Below are experts of layer 6 (counted from 0) of a mixture-of-experts language model. Rows are named router (the router's row for the expert), gate (a neuron's input weights, with its number), up (a neuron's input weights, with its number) and show model dimensions 0-63. Each number is 128 + 24 x the weight over its row's rms, rounded and kept within 0 to 255. Numbers have three digits each.
Before each expert's rows: "mostly gets" lists some tokens that are sent to it at least half of the time. This comes from a sample of Wikipedia text that the model never trained on.

# expert 18
mostly gets: " just", " part", " those", " class", " person", " success"
router:097136196159099104122114112138118137148110188111101120128138099110147134163126134122146126130111110131165118126143129077148161171146107130164122146150139138160142156150119112126148106102145130
gate0:109136105138133132103146127173133109180142122088111116147120150153102162110150101112108107111112115099146097102149099139188088171171131095072063122093139134118133124123101079137161104101135101
up0:133121108134118112152130133127139127106149121162189132103147116126164109203101107166117122119155124131140127154115143151102133094092107169144169178129125138142144124139151173163093113143109150
gate1:100100131122126083147164137109106113107104094150134136131152131112144141132144106102111121127080097132117089158134128087127125159154094118123142179134129099185155118103146116099127103123134141
up1:113078184116118162160151161143131127123129101134104122132107132101132140146141136110150106114147100101149090144120138158115097157133130144107105134134131116112157093130132139094125100167133112
gate2:099092131083136124140122122120138102175134083098143140102114120160133141129101220124135180096105109132143094097145147124101130121119121145141149145090178132120100133125115150121130153167072122
up2:139119110141107172141128112082105155137123110182160114136150107133140129110131130150111090142110167148120206116129085117134106139090129133109167110129094124098154171150128141146121146140120136
gate3:159142129115130137113121178161173156139099118100108114120124105213121113112100157140098102130143116115067118137140143064135079132131139133150129103145137075134087157113102110173142137105116150
up3:123092121158135124190108155130114111121133142127114123137085155068144159108133123067138160104139161116131184129140155186138126109103105120126148149116142128111162138173128122152126094150132093
gate4:148108142113137094153124079137169130142128162090140118156125129150127113129171120084109155117143135168191142122133134108118157121157097119079128131041138128150083108145108124114131150127085129
up4:161079083126151137106152159140128120132145113133104165133150120109133114087134155165151125155109140114093137188122157156109097131139136155150101149171140108115133178120110141112122108117167092
gate5:157129105103133141158126152139164133134116133163162145105118145128138173113078142169129137085134119132111154148155114100113087144144151116132092145126108087103144090125144142143141148115114101
up5:086136126137093113136137152133113151087137145168139143156168160064130123117119119194160113113153133126155140135178107086133125148147153122176131175144124160144117151131130131127170129085126143
gate6:112123107117134127104105147113183091117131133164093137115118152118159127104104129144108118104142148130197159126193115117132117134195126181097150139072114085150103134127163080126117125121109148
up6:165086164129128112083154126119076174132151135115129138173138114160149113161155070111137129182159163113114122072061147116109134108105132105103125149107137185101138120105115131100123137127138107
gate7:129142162121168144085099113130097155127146080119123116065143157122108105073179147113087117088072101151137160136134142080140074149106124124157130133130112119117114133131133100173105128152127154
up7:115129144163134088105112146079101165139165102137114135114159120152137153106142114163151098148099084176134134167127149114164096131141116130110148120124174096140126127107100122138141167117138131
gate8:078122116141138093113142094113145137152167110111058131141102103113098145175146127157126106128137117136174119104125145150125132109125116160147129129137186116132142115165141151121121131188145122
up8:100143140137105158141144123107147130102131141109078149107136175145091130135130067135136137117146146135111120113127104094137139128137115081093123144142105124098184139104177084118087102082109097
gate9:134113158122116135099108139152127051119101103175100093119112099138093115108093160146117112146135144140123110131146175141145097103125149113106104143127142122148141098143156124109109141093162104
up9:135118087135145137133196128104162118146157131116117169182172135106141122109112150121128103127115119116169130112111139122157159122088171145156128126082083130138136112121138142152126151146128145
gate10:104122147191110109095156127107082135126174126143139089129141130116136119113150119153134104135078122127138146168115146192147131119127126128107081104111105120118128133111110145130109139140093115
up10:099127125150107071094144136144121163118137123114121114121101127124111109112137132165144105130123152120104107171125125150121115147103144147144082128148118067105087121104099085155121114128142164
gate11:149137127124128155104121111138133151115151140130155149112189099145162119156134145159135128134136061098130171121157080109111127102155124148104144157102096119141114114101154049100102112073179111
up11:105154091106082133088113124164108104151112123069131166133116137125105151171116135124149141121147154147114091134094098094148144142078147129119131096116122163131152153145120174117153118139144136
gate12:124113102115147188153108135115132139164103129136136108097133110156093160134137137137146143122115113135134113146113145151121171171106049127156141160126116109109138146117151136108132072131123129
up12:100118124104128124126121177102130129141113181134160129116130133120065129128166090142135135165132140083196103147109114141154167125125145117141121160165123114097137156090097096130116114134109109
gate13:101141139152142114146098114076088100119127144159105120089122163138170179112113148133095077112091159152136131147139173105113106125074123164152107101095137118159120147175148167157105134165112170
up13:149134099084131154069113155145151185126132149093141134109095136092122145101133125133094148150153129102082137137105119122131116090109120109122111151186115124111163093110149153160137125113102100
gate14:146131070154130158165182131109146136123145127147124150138115108164057156123125139164122126166107105139138137097137085158157116134145121165093146145157113114086097105139111114140140129117147133
up14:133093133097169104105143147075098121087067112118170082131155164098110128085151177128136151130141129113139135110114124105133108089125106077114135160115128118120152154061133126116123126144152165
gate15:116112139134132121116134123138112120129115101115150129188118062159095125117179103103136141110114155160144126091124138117151178163138155143126119117120109116165131143127143102093145171117165132
up15:119122129117179145128142140137085100077111128110112113135116110083074150116147138152132141147132119133142100125118122103177099131157140121129098131083099097163119079112105146148099130111128130
gate16:146167122134106138154119127117123140174173128144133153154112101148118134091181127090073112130084140140138076135136118090141120100112115094149113145131131109135138093119077147139129130168170169
up16:169094111140152104145170134121127131120143134129180133100146162153163127168120104138113127130103115112091173109079126116137093138091103145083160119115112113131116118107130147122124146178088130
gate17:139126120106141143079119102122158138132144175166147122126138122119116131191162124130166140163138084110104143140106085139115132175096127129129175155141126109128135093120151135135168129103160105
up17:086176112114123101140160124118062130083150111166098127148151140110135158088134105128137163125095090086081127164125110114113145092150106146126113164116107108151117112159120142134129099114140144
gate18:074110085160124144125139126147120085101147120158154169145136116110139114146180139097116146111155141147105111140117116115133129122156131141106090103120162127151083157130101129141109115108127111
up18:148148169132158140072125111129122154120120127114106117127098174106110159102083105138145121137116177079105172100146147099127113099161135111118125119136092145083153124116123129146157136164164148
gate19:136106137198122164177144109119112142144113117087105122122101141149178135167107125138079133100121132108126153113119120153103115152145104132099081156127138138113094109137106123094134170150104123
up19:119139083101145144094123136109148122135128135115132145120103139116153128104138117105130121144140095137171132091121159164137114119140105116121113124101156148126120166071164176152124089170126122
gate20:159117111170176135145156126106158131173114133127132112115136148167139105081110091136111139095087144182127151103151109096143118115137111094068139112098109145122121138123144136118097184117141123
up20:160145112133158134155153155078128140135136131123136120113130118135118119137147101158099141102122137129118176124109105098170088107111107111090128111139105105116125086076117120149102150126086149
gate21:083142104126083146135119139109124111164116158121134151190136120141131186118126112112162145088135097106160109149093073104097132123119145127109122188112140127129153127149121136123162141135155114
up21:135153124132114162136090137126135091143129143111126138135144123141139135080125104116172119113149126111125128085132093147127123073178098104137136102107145128116084131128100096070182123127097109
gate22:151167135138127148177136124092145098146135144130119120113142120183116105136120120155110101114194165157117149140156105115114125122127108143154175122143126079099145082143082130102161143114174133
up22:129117151105095114128148108124118136105104126143167138141175134167132165105165136112109176137101115123157123121124131145129156171135132126164160189102178137136080159165143085105100128123118138
gate23:115151109112111125117144150118090115114143150176119140096126099122149145077100109100126157168112116154113112160140126138147180143147121099139098154157126155099133192134157131154141141135124138
up23:122150112143132094148137124162120112124124131119096182143136117134137087146164124103156077120142099149137144099140094131134150123119160129125150130108147158104110123094134177120160106111166147
gate24:083136116152096132101088130111152100113137161101135149129119104121161154107128090162099101122091145096177088147128110100066138134128157153092194123119192148114112104110146124159121173110132140
up24:123146116142109122120142122129104148188093152123110145123144176167097144095109127151153103103115147098116147169140078108157130104167176136077154107149127132164125106160146148129147166150176089
gate25:118166178132114110119157105131130100058122131150098125127160128110151115136142090081114146105115107147127151125138144116150127141161130100111131146055140122144150137134163127105118122146116096
up25:126129152103095135174142114122154089105136088137105145112122131136146108156142092114075131115145122096093116146149140095134125124105141130122147120122136114079118121120129167137115153137120118
gate26:166168156119118106149089174133134121148153158136124163165125079127125121098144134140112101158125120120151146130190177100123098123181136158119138091123106146121116112120113086109135125115119126
up26:100103095077165129088123070153139141148114134135115096147117132132089184159125133129091150124134099150149142130141144120119121173101140148136095145120143132133138143175107168164124129173147129
gate27:148088122108098119109089143141147158130127160139083170156083129132155098120134116120145120112126138123130114096084141132160140127127101143118080123136149149138139129083098147102101129114104154
up27:130157153098130173143126134150128148195141123089120107121159172122091179127120131152142162125166061121110193127147118105112118102164131108103136115113126114078094168137134106122133107126133160
gate28:191085100128141097142092138121076113091184124106116114141104162091117112106141152097100098133125081100076120127117162118134140139129124125158110140102109117127119132099143128122115160146097127
up28:104091096132114094144133128133117085151130146110126149142086158127128133112139130095111092082165087126148077144142157157140151151121136124146106143145156123195097154130149129141143153148139111
gate29:141162187128104154148093137150133140148120125107116121098112113141114129118106098097111139175146101136174084148119178117154137135149144142124118109141152146130110136112150088132122140117115130
up29:135100157121127094090155152120152099104140143177099125147094144148141138136132122079152104120090100143128094108129168158143097077119114074128116135128077132141133099180116105094125121157113077
gate30:093149139142116096128139152130108140107117131158160179133088112128128103110168146105109119161125114131121099126129154144142124135090118164138144198134117087114163129118152138105143147110141150
up30:145091139146127157134104138094128133151126135137104130087071133102167123103111141159126085077134144127152140149152112111135167121142152069148078157135077157103167169145124103152089125119132154
gate31:126150097064157147152115124143105174118074125098132110177185150105110109144110089136157122134112101084091141115120125078095166139110154176113142159130133155131126126142148089143127120116150149
up31:138171098128129157143129131150118133122088130138084135133159113138115125154174109091152115158130142118125109134100136123141156120130091171143087143123120155131131158162091142119102148154101135
gate32:102135159165124087132107110086089142109158158158134099140146147096132099129115131138106132139175117115126124141115124138175103103147148101136144133149150109192089087181161148189128066102114156
up32:145141106083090137160122148114136153138112153126119148129153147147085102121143133113157145093109138128180097136130137109127112126145138126148150120143110142134142136133112127161136117185112093

# expert 78
mostly gets: " act", " support", " design", " process", " form", " perform"
router:098119163117093095131158136122095103170126149139137128132140117153126130147093091133177132149089076161129123140144157154143119153174138080147147088121123149187147079150126149132156149173103140
gate0:133147120174096093128145114129137179142111077150183140130117155113164146130122131112134125149101130070135122098143144137148176134155062124112117135107090119143119109148092104098133132156090121
up0:150111144148104096145153111135161124114111138121107157124136142110132119110126075122122118128143159116143123148129161140090111117146102097137115120181067114157113077137142158105141086157093148
gate1:104106167134120093086131096111121158124113154123155109103150121105170154129135148122124129135127144140151138127118141113139168173147136122090131102105092163154104169090116153117135107148108117
up1:126159116101121121114114162132118095123109104139158144158118172107138098130136120124143111084156087126134155108168100158138115100121113107107115141153112158090148158140121108111154097115114172
gate2:131118110121114127146144176125116121128162113151128068067139176158171098095148144152134163097138125122136204147137144167107113119119113104115143096132195130118131129126126129143136133112118135
up2:074146133070110111118089119150154133129150109130133160126138097142125150109148127149130134153141107144130118167113165163139069138135133146140120072138151123156113121172141163138115116113112165
gate3:137138117112111155094128156119144121139093157096116054152148105119127091156120134184134145111173096120141105089089154116173091134127135135132115129153121113145135102093160094176140113149112134
up3:113139101128162150189114106129070113102167141116144130108141127123094180112151151085082133144086148090122123144137116134132116123097121129129108176133129158107149152138116103126135139115132133
gate4:130108113150128143147127106131124164111113116153106117130118143186189135159155154128109105107136117159155109114118093113137112119135132146107149115131158083123159153124115090130120149139171088
up4:148117118141131122163128129146102178140092099160140143115135147095108119115134116139107117126174103145172173079111120141120117129147149135115109156078104123118142148089090089142117126111062160
gate5:133166136146116044128110125140043097131125140125136201124100091097138101111122126109149134145139105134119087101118098101128136099131169114130171115159105137155144109116106138138132115109156169
up5:129156144132124104196119137163104129150164130069126167126122079135157143133149120117131099166170128110139171117174147137101133125120160108093138072130098099153137104142145163126159098115160109
gate6:099170161118138089088113130105119094116145134142158114111131127120151126122096121112107145119139108130162131129128130113121108142150123138118158149098167138161115104136105116161118118146109117
up6:146102114115100160144076106112112135110166076098106157114151115125096095126157122120138123111135115126163145130117152091120108100115069126151136097158110125088094155122148144106089144132103118
gate7:139135133130115117101133114116089135125134171114124123140100129145142111146177129122115124146150092148137172102104155166135106138113086139137064137133105119129073116084143110103130150120114104
up7:156110140145099073137080120166133174126168156102169137127099105089149098127102145107105148108129106154104154168121108152138124108165119131106122131129139134137123136142159132127103163108136127
gate8:141158175113093129135133178133119110170122113145101147160093113139110161148150133113156082145204137152137127140090136167128108129115150092109128143139121109161183182117147182164143129120138128
up8:137123136122132131131127117139109133158116079089120105145136161089089088105130057132105131146141104142142124117171112158085076127149089138150138117158059111144087161130112098097095125114079153
gate9:147128127128123166167171094169094121096122122129126138116095135130155138121103145083102109170113108101103158123150113124094149105085100102087169115098108074126126122133133118109107131144126162
up9:160167135136112099091115135145086129152128111153140175113187171151122130140146121141140137050102126136170134097164107144136141126141106105108103113075118121150131139109133139124147093141136137
gate10:120122126090137102117157106105128109132122100124118110177130152081103116128138110114141096114129093106102122153131177118137146133132146090159141164122109113123102153074114126096173110127105148
up10:142151113125108119153135127138114095135138147154160125133072139103128133096149116090126128136135132057083109123134138100148097126107134113160187140154108161149155136095141142106135147116097156
gate11:119178139114124120079132137129070161128141132100135121152171125123168159126094128165106123101098118139152178135143115099088161110147078141109153095105145104115166135114135134148136118158108153
up11:124161136155106115092127112154118113144087167133129145149133143132155106082125137177144126104112168113099155137146128126120130104158091148141094123188107059107138120134114147086174135131114150
gate12:087101132134130150143110098106130078110115119117150108124132169099128154134112142125137195124100158128109128134132136095113152146144134152084169148096174122119116133141120157083132158104139103
up12:132161157152146142110184139096149173108099131114155112145111122136122154167128130189121087114109095126131156117099117091099144148121124118113119123148102121116173155099130112092138128176127119
gate13:124101120117118126160112128129098150121153123105143152156096111119147098112125105128145121151117110089111122154113100149117101114117096149119104138143134123100137119161156110103202062146144137
up13:134125149118149133175117146153148152149144089165149109111110124131154097125123133154151122154102098102098058142097169139129110106092150133107131126154121152137103126115136120141132114118145120
gate14:144172123154114095125142104144112106169113160111151084131099159145123152113122118146155103135166084140153155081189122142117118140111142110127106140101118110143154131151112088124155127114126171
up14:124101110142143169159138130114138107077142112144105173086151105102121139126121130104100108062118137082114111157095154112155151135138108120144075123122145192143129118110097172134153112154109109
gate15:105093128101119096115116135127109113125141126129128125131152076171103134145149160173148129148176114136153130151119142132111139115139130151127119156131171167117098118108154108139126119123170147
up15:104096107125133042121138150133084115091118111143097126166143134167109130114159161094143107110160140119129146146098110184142185130138137142124105141128130120109129115182117163093141142103107119
gate16:089131132125090112054141149119155127123076140081158139159101131138094075143134117143159125135138096160104081135105096158095143125179140152134121123168148075151168104087144098131148121140156163
up16:146096152103127122111097131120122108122116105144131128098142134121153090145165153092097111118142130146120122115107171100112073114122134158093144179154100104162143113117149145101091134099124127
gate17:119083155139159109121117177119169086090145118129141123116150150113112142122128132132123118156151160145121186088144149095134164150138123092171167133124130115095123139140103150126116140062124180
up17:145130156128131146154152140148111113118093080177162125119142157135129107149120109161136111123107141148150105128119106100127148163145065141110176140131133112147118141118120094137137135135107101
gate18:102124130116117134131085154160128092171118118124159088096176145155121155124141076134100119121122135107152154123112139110094113142130146098127115156118146095097140101108163107122091149118119160
up18:163106123089135098112188147099169132137155127109095162146134104139078075152119139110165148102158132170091119102060140124167146106136102121162124101181131193164131163131147147116155105090121120
gate19:095156156125114141090136093099121158170136173139135122159113098148109122125159122128137144078112120117137108111114141137095175149125185082134105087119139145096087131180132154136141134127150095
up19:145138123121128161114148164136103152114094097119156138142105083152132152143147112149135108117133173095106100124160146130105147068110164042147076117115170124123124143084168131149140133162106142
gate20:115123144118126165172110141147153112168117183123101122158140137142104085090113185119087149130135149128115117109136128107148043132089182109127106164115123149123143117155148133155094166108144110
up20:134051149125132099067160082143106122112117149118112128093120143116140150121123176081100141118100146111162131138140135165121124119102177089118091156136148114158093132127117109151079130159175157
gate21:104115101104134163142091102103165121136110113144169129112142095125113157101130144124090150141114133161153123130144092093086103136138105118140123117134119099099111131173144117100097149126101133
up21:138144133093145168092117167146159116094130051149103093063146118104124114148113141162170148132145101145147157137081117127128144107120107144097083124109132127106095126093148079163142120129112133
gate22:137122098128133109177096119129123106116125158152131111122163162125133133120134110126129086162171184114098117116126129110152117155138144160091120121120133133136152129129138153121099140129102112
up22:107137131102124126102114128138151130125132145144151154054121080124103154140176117130116123132119140129159127105130085127118112088099150137152147147159120110119164161112135095122150176099203115
gate23:113185142154149114156121090127111143113143123130112130127107179136151127168128147093100135147132116134150111101147067122145142151147150114092154101076065094139084122115092118147184122138125130
up23:136083131132110147111132192136126106137139141101128130107108105152098102109118093149164094152129147121132112138156166153104101141146112115139139129125125112081110087127151147135131111111163120
gate24:110133125128124160157127136106146132174107109134117137130090118128109074129128144169121132135140138139119056148100173120172111130130127150156073092171102161128135123124113115113145129116039093
up24:132133117130107106145102130149146127168138101135108138175178141144130091159117111136125106093135169115111131156104139134163128141190109174131098141139143149156161129161147131139161071136111109
gate25:136122111139099098131131149115062118150163150114113106132074129138151106111173168135136104110142149147112105172156123146127160076130132134158089142109130115111152094126154145141162131115101129
up25:158135087115119131119140166166103100108155161108126174151094144147152126126087151139133127156127123102128133153121087148124140140113083129090093125149135129138195112143139145142140126144145145
gate26:162105093129129169098170128154105119120162141140106142129083132121103146105107140123101170147091137149093135110141118136116137113130087125166138136146116083154151103134156162140139126140130187
up26:137104106151135156124099081120144072108146084131145095142144130114142145099100159120170143160092109094108110145107124146148140148125122108158110133094158137148162107139147111118125101164136154
gate27:132112140128130097107163117133104103114112145149094157080101100131126176116178086113124120112126191143112104123128131124089129151160109090139207126159128147148134144139158142134129159126145172
up27:109129104123107056118147123141110099095143138159150129140080059113157127152134131128119147117140121129124066149143140084132111130129154092144164115164093163143142138126167154147109162107154122
gate28:154082137144130118142119115135144183129116116121151140081135118073098149101149123084152140133102106133101111140154106129122140144147096154129156145079105106149115118097134120136112160124158171
up28:090140143129149136138160116118127178119133113118118143178111095151154133176094130135093101141136128091130116098117156155145103100122150130123100106169147141117140104174120137140127111126106120
gate29:144121148122117127157082114133130177174138135104118124128140107080082162144087116177121117097078103115153124137133159107164144161118122127143116104186120136122136161126131156127108123121108137
up29:101158146139105137149140121126124112123122151102106109149162137110110094144101119177145102115114137148123124157148148115149141142163127121164120154115106151155115096121088107102186120150086119
gate30:113155181086115086130154142115111136145089138168170148145138107144148118126082118108145084141107137149153116168097128136133107141130142121132120115105123101147087102131112110126130146119113132
up30:122143129111098122141088136120148146137177132127112185123128181151158154153184157084134145118122120125150133127114126129129110125159133095197153148169149143134125146137097164126144037137123176
gate31:112123110142122140168085122136185119113107144091134115116136117125089124148118126138170126100143106121100113123142085150129105124142134130141085112100162153116068118107101109144125116137115097
up31:107084138130119104180112092141128119058132110113124114108109157095079133128134127126094138128146164151098106117131160120105129127110099127145143155141119116100104147148123127174155155129130155
gate32:116160096122104097111165144129108119163093153137149130091152119133122127115141069082124093122114113109127135159174157140161154125143099111144164104168136136128122131162165130135128127160130122
up32:137111177141139173146153123134128158124145124152103143104129157182108125135154101124104112164138174118148148109125108149108125119158091105143138131117130099115128073147152157168134148111174124

# expert 3
mostly gets: " material", " structure", " method", " evidence", " complex", " room"
router:090146113101099121114108135093149177181112132108115150132152115159118153145087110132156123139102067097109135159110087153131119133173122131111115137131155131108133169100131143129130126140108114
gate0:163141106085136127099096125115090102101130101110147117120139105119109150155133125133089147121137125102111112130126116115112121160137149138129146169162141109100106152095117155116135111144113140
up0:171134115113124133092176090142103098123160090135102105172155080131111142153146121130149145101112144144136137144148115155137092158139130134121109171139142132114150154146107152124123148119144124
gate1:109095164119155168157189166145139153160098117110139117133115123137119115136108138132118116113139134150122109128121137120150131106113149101161171144151124103116113153126113126132134143097137142
up1:132094164118122169143162132161142126160123100149121125133154145139093129158127108120135151093093139135144058140101104153122119121136159141188137170140137174163108147117135156146139092113179143
gate2:135163129133143137136127165142124121052134091078169132135095114131121089126124137134134101145136138165151126111106140091093126104155137165108140090104076128136071177124171156122127166141080156
up2:125118128126153123114072119161107126125101190141156120125112135113108129091120107138154188152138137146089134135166134165135119093104116097118166177103165128113144111122155124172136146136112137
gate3:125121087127108110099124114105126163121101110109160136138160134122110115142141125139150116111054108115092159162162111077128093146082158131096174115139122086110116108143125154085128143141092131
up3:123106137130144128139170141194138126093150133153137128141094131117150138102132106111100183106117173094130133128086140137091124116134144108134090158110119149121173159110117122159124096118129121
gate4:097088111156132152119138158141096122082106165107145183146127088134146124115112133123115094142107132120115124083077111108156111121153110145113149147155108166128117121127090120094133128125108120
up4:126127135146123126101121120141137107117128128101128172159147143105176148121163172089124160137166140115141118071142116166117103134141080093125122103094111130125130176156118113089133159113150115
gate5:132154127131111120123152134110137127122115107132168137132135178136159140139112169176164188138123153124136105117131101156144134138140156143110125147116149143121172116127116150137143131172130109
up5:127089131157132124125157085148085143104160153143118141119189161127150127171087167133141118078135179131158146135128087146134145116118108138165082134114111113129140102157099154103192120129150111
gate6:137105126190133151139144149123107134147093136123107091119143123137128108148109119134137086099098111140180136110111146172156151131154093151124142067104137114105135087148175106104102121145093109
up6:149105125158123142156140151094114152128123154112110092137124107139159104134098109129165143105122093134162149124093134172160159120132120163124106113124150143118142096115121085146111102169087070
gate7:135133146086140126136106131161189103101123109078117108147146134125104116144101114176145167142118107151157150120105148127116116116140100092119067142130123136145158163142150154111115132118148150
up7:151144112164133111087136101158130102157122143196115128114135145154132141156141142092121153113130143142124138108111127106118129126104127122116150097096103110126136086159142109129120120140176117
gate8:140155136122128114083159144163071166183125155149109093159158091142135105085125148134111110128106145110134121156126159122110138075144148116078103134109100108128128098164109102121099162126111143
up8:166105149106153146153071129160189126102155091119120154118108173101141145167145166155126115132152121089095153094170154089104124145101111094145136145121140097137122149131138103128120118128146115
gate9:151137152136112110152107151114132134170117140127101128109113156098131091103156146145131130124155179126109115151138138162119128123130152088189084143113119209146138125140105101142145117135138110
up9:125132080133178176101119123166103097092109102096133117079127100161158187104075161100109108080119115133153131120137118132136097128102131113102137087132138123117101143142133131106126131109156157
gate10:132155085133131180125123115142124136118136104086134137153136112150092149096088163085126094114145207129090132136106099110096148103139146104155109103153095149143105136095107104084182127146119134
up10:099133108092127123179136113097178137117128103139110094129146144107151112119158124096109161103127100116124092139117138136134113106115126180132085163105153132148119120172165135129088154156105121
gate11:128135142119105168176128118130146153171137128155092119153129139139149167094095123134079114138151162091156146144141119146076125100109147119126097122130130139130140125150118164133139100083113141
up11:156162133091118124111164108115136150129151117120121109168117088102110150136107125136131148146130099149166144123133111175098116107111116143082132117149132089113151148149122117176104108101125083
gate12:114141129167134089194140120140146117131157093102111122182146101127152120167150109148102106127079131110098142122150135135157093104071111150141099144123103151057149075131132124139094094103143124
up12:106141146080104148088092123121134127137089161146111136088115144120093117109119140135167130136176121161125106148094128146118169144152158133146152118141166100187092192141110139104153125145122117
gate13:115108125129130166134081063134126134090129141149153122089156139154161106134136138142091109162133130083180142162109124123151093140087154099137112149140146149115131092128160157134119118156135153
up13:165093131158135117128190157172098094129196111117121146146130114117147148138131086126145119128112126120162095105147108121134076113141094130155162162120103118087138121112131109140102106120145115
gate14:109117135173085105143106119123133139156164127101137145137120193068140136093128127122135106087149114097091100094138092123126142099165122101119159182126139140106132134104093131099132126130147122
up14:122092139153150107128114134115133124134081150093151130132140129111141136117116182117106153112139137116119093117124149131114123103107185116181114128132151137155096121155114163094128141149118109
gate15:120170152111160116121112111174129137076138121127136134097115149135129143169130149104134133137137108121156149117120118082073140153165105156103137132078139114098114135104126096123110143121122159
up15:119162132120190146131121172138163095129072085095121099114154108139145152122129127118132137130158154133095108111107108131135095154092153083187091127099136116117109130148146107114096115149142110
gate16:145169165169105124063149134134084175123190148140120182149133117126140119109119138139133147125117128088153127122124133135127155094130110126079157080124144134140176093111149121135119176102159101
up16:121129106137158174140109141119131131112131127098116116143090081116164111155086118152121126129156118136123137091106175156112110150138106129141142126096142102131100111155128125135140079139137131
gate17:130156110109104140141109122140160142117132092120100115152145155088111093099151106131136146160119119101101112115126134125142150148132136143159128178098142130109089116085134130106120110096141138
up17:148115124134134115163127149086132128152094098124117142127069183100165132109136127121117155162128126151138121090138096172150126143147147123111123126125064090093120142101146075139150111074129135
gate18:136145139135143113077111125134183176182152154136126096107151107171099100104140131163154076122183136129131123140133113165177103131112167096121093089148125141126159102147119137163125131085176103
up18:179108137108115141100117156131148155157117131142130150140128148113145124120178084131128105112126058119121094128114126131126128132142096131114122175136173122116141137098074088104144134113133120
gate19:170086121121151099125125133143096166141158136167206112132119133107150144078159135097173110180120129102139127125183131137158116147111114088114176141108139147111120113091103127103119108123130158
up19:135135131164155114127180142135119134122118127117101091134140116112137136147154088125089118136123117149142162124160138127158132129103126126124144117110137084149134081138145105115097181098124116
gate20:150135147131115115106154165133124159148161111115150105113126118137116123083170116131128098158127113123109138130088114135146066138115144132094102118106154137114153105082103050126134180107117137
up20:101118160144107146160116140103140129132113129184114135157124159089125127130104121176150121156138100146124107128123078148126119130166107124158143120135133124120137144158140166150114080093138103
gate21:133108138089115080120136172125139162132121105130133099100113093138152118113152150097120123150101132106089071151087143117149113112140110146109117127160174158142115072100120106129187123114157133
up21:120131097112116143105147127099148109148124081148090082163103124104146112107135160127144116102084115116115105155145137126105132146110124138128108140153160125149125067134148134098100140105121122
gate22:123130129122127112131157132115162112170140168168110116124128152114108157131066139108115103141145098157101097106112115160140204124108149139143112123156117160130113119120114196152098102162160135
up22:104085138125168145118111120133085132120151128138103080130139129123110160129080165149104082146131134115132109140092137110124122120131068158145137091141136169169098125101123146172136118135072137
gate23:148125103095159111106149122103119176094139131129159108124126140159138140147152124155135148101108109110141157126119124122127128120111149139066107127139119080089121133146159099162100152101167137
up23:162177138131135085138078118137142160174117141121125114123092144155110119120124105125141116118115168120111149150167136151096141145134148100136089067109123094120110128113136131139122148163086107
gate24:143110148136116148120144123125117116124121151145108154095109131107134153171145131126137142133141112129151081118148116111140208136128129081211175141165145109101109169127162165140153121148148120
up24:135160189172140083117137145140106131104146132137157166108157093137141130108158104143141131124122107153151137097110115112142136122123113127099150111075125140124138108094133108109097159100117137
gate25:110105079091166156160141118133117147137118087092126155144133086138152158149144153129124141092153143127102122133125152121109098133082128127092117130087141160140098117128159119122112129153143112
up25:163157159117135145133151124132148087102189126156099111112152146104115135168114094089115165151123172154159132097139166140139148103137112121142146129117103122118121133146148106185144116113164128
gate26:136154117171126131138134154113125165146117115180129174113087141114137085151181139146131159120135159167156124133088121127138146149109146121131113156107170146127127114120143105119137145139083116
up26:090168104141131136171141165107151123132114105119107136109164151152125116144082122101138136130130102088123137142085131141113121150156116097150094104165116125121134185149168136163148104157111159
gate27:118116139121091085131159123094136160118127110105128154144125114065114120153130114092116116082109106169112093115125160149104169103147116148131140123097153087122205120150144138167128127128125127
up27:126119142116171175136127160161161132150136128151131099140084139156146161142149117131112147166104119130137160122119102091128101165098144119127093138138082174114094144119123081119124134098128144
gate28:132141139121145104072153161145126141141133154104150117130138109152118112112168144129169122146127125092129134144135138136135119130107160138123097124109146127125096127090097074117118192142096108
up28:096115142120121121136137134108176141135096162133150144175150118123117105158151119173164151137144109124118078157144140152133160136139156158140143131162120115136154138133125166122100058127130098
gate29:139126150117121157153169133137156148146092127101119114158130152165116136125124140163119095151123132104135135133143129112163144148125150143086102103126179130124098129187115148105078137113144144
up29:136111127141137144140085118131049091128134113139130145115128102137115126142132121107104142139121098116122111080133162116104158139129093109146149144176081110122146129094143076128152141098084121
gate30:103074127083140127134102170105141126142114107119124132132100105097169127154164141114138128118123082180131138121117155137112101166105140172098111139143130140139156190142155115091158101156129119
up30:110167114144123177094123141144158144165113106120083103139127159163112128131127158115132118101134167141129130094164125138166135152135140124139126090115153122146098166152143168115144128128107120
gate31:133109084141117161128131117062141057162122092153106081138144120170115143121139144104130134124130130128180128150146116110114094150142108119104151109086123142130119104148162125115103114080146132
up31:133132166135126114166171082129152136133165148152133132121122141141076132095111126185127109150109120108132132115128129158124151095102131117117167153156136080119144118134115151158113154163118142
gate32:135135128148117087143108159138080171104141089114101140139121134118110103112125129137136106143132094065100155116138121150156105119132104090122139149141112141118132151126142135155113143153161148
up32:162115108099101130122127113115116109076153138152077136134138139105141107098132171076105129133107122087100103148132141118132138131174122132133132143152186103141108134122094132130195099107117132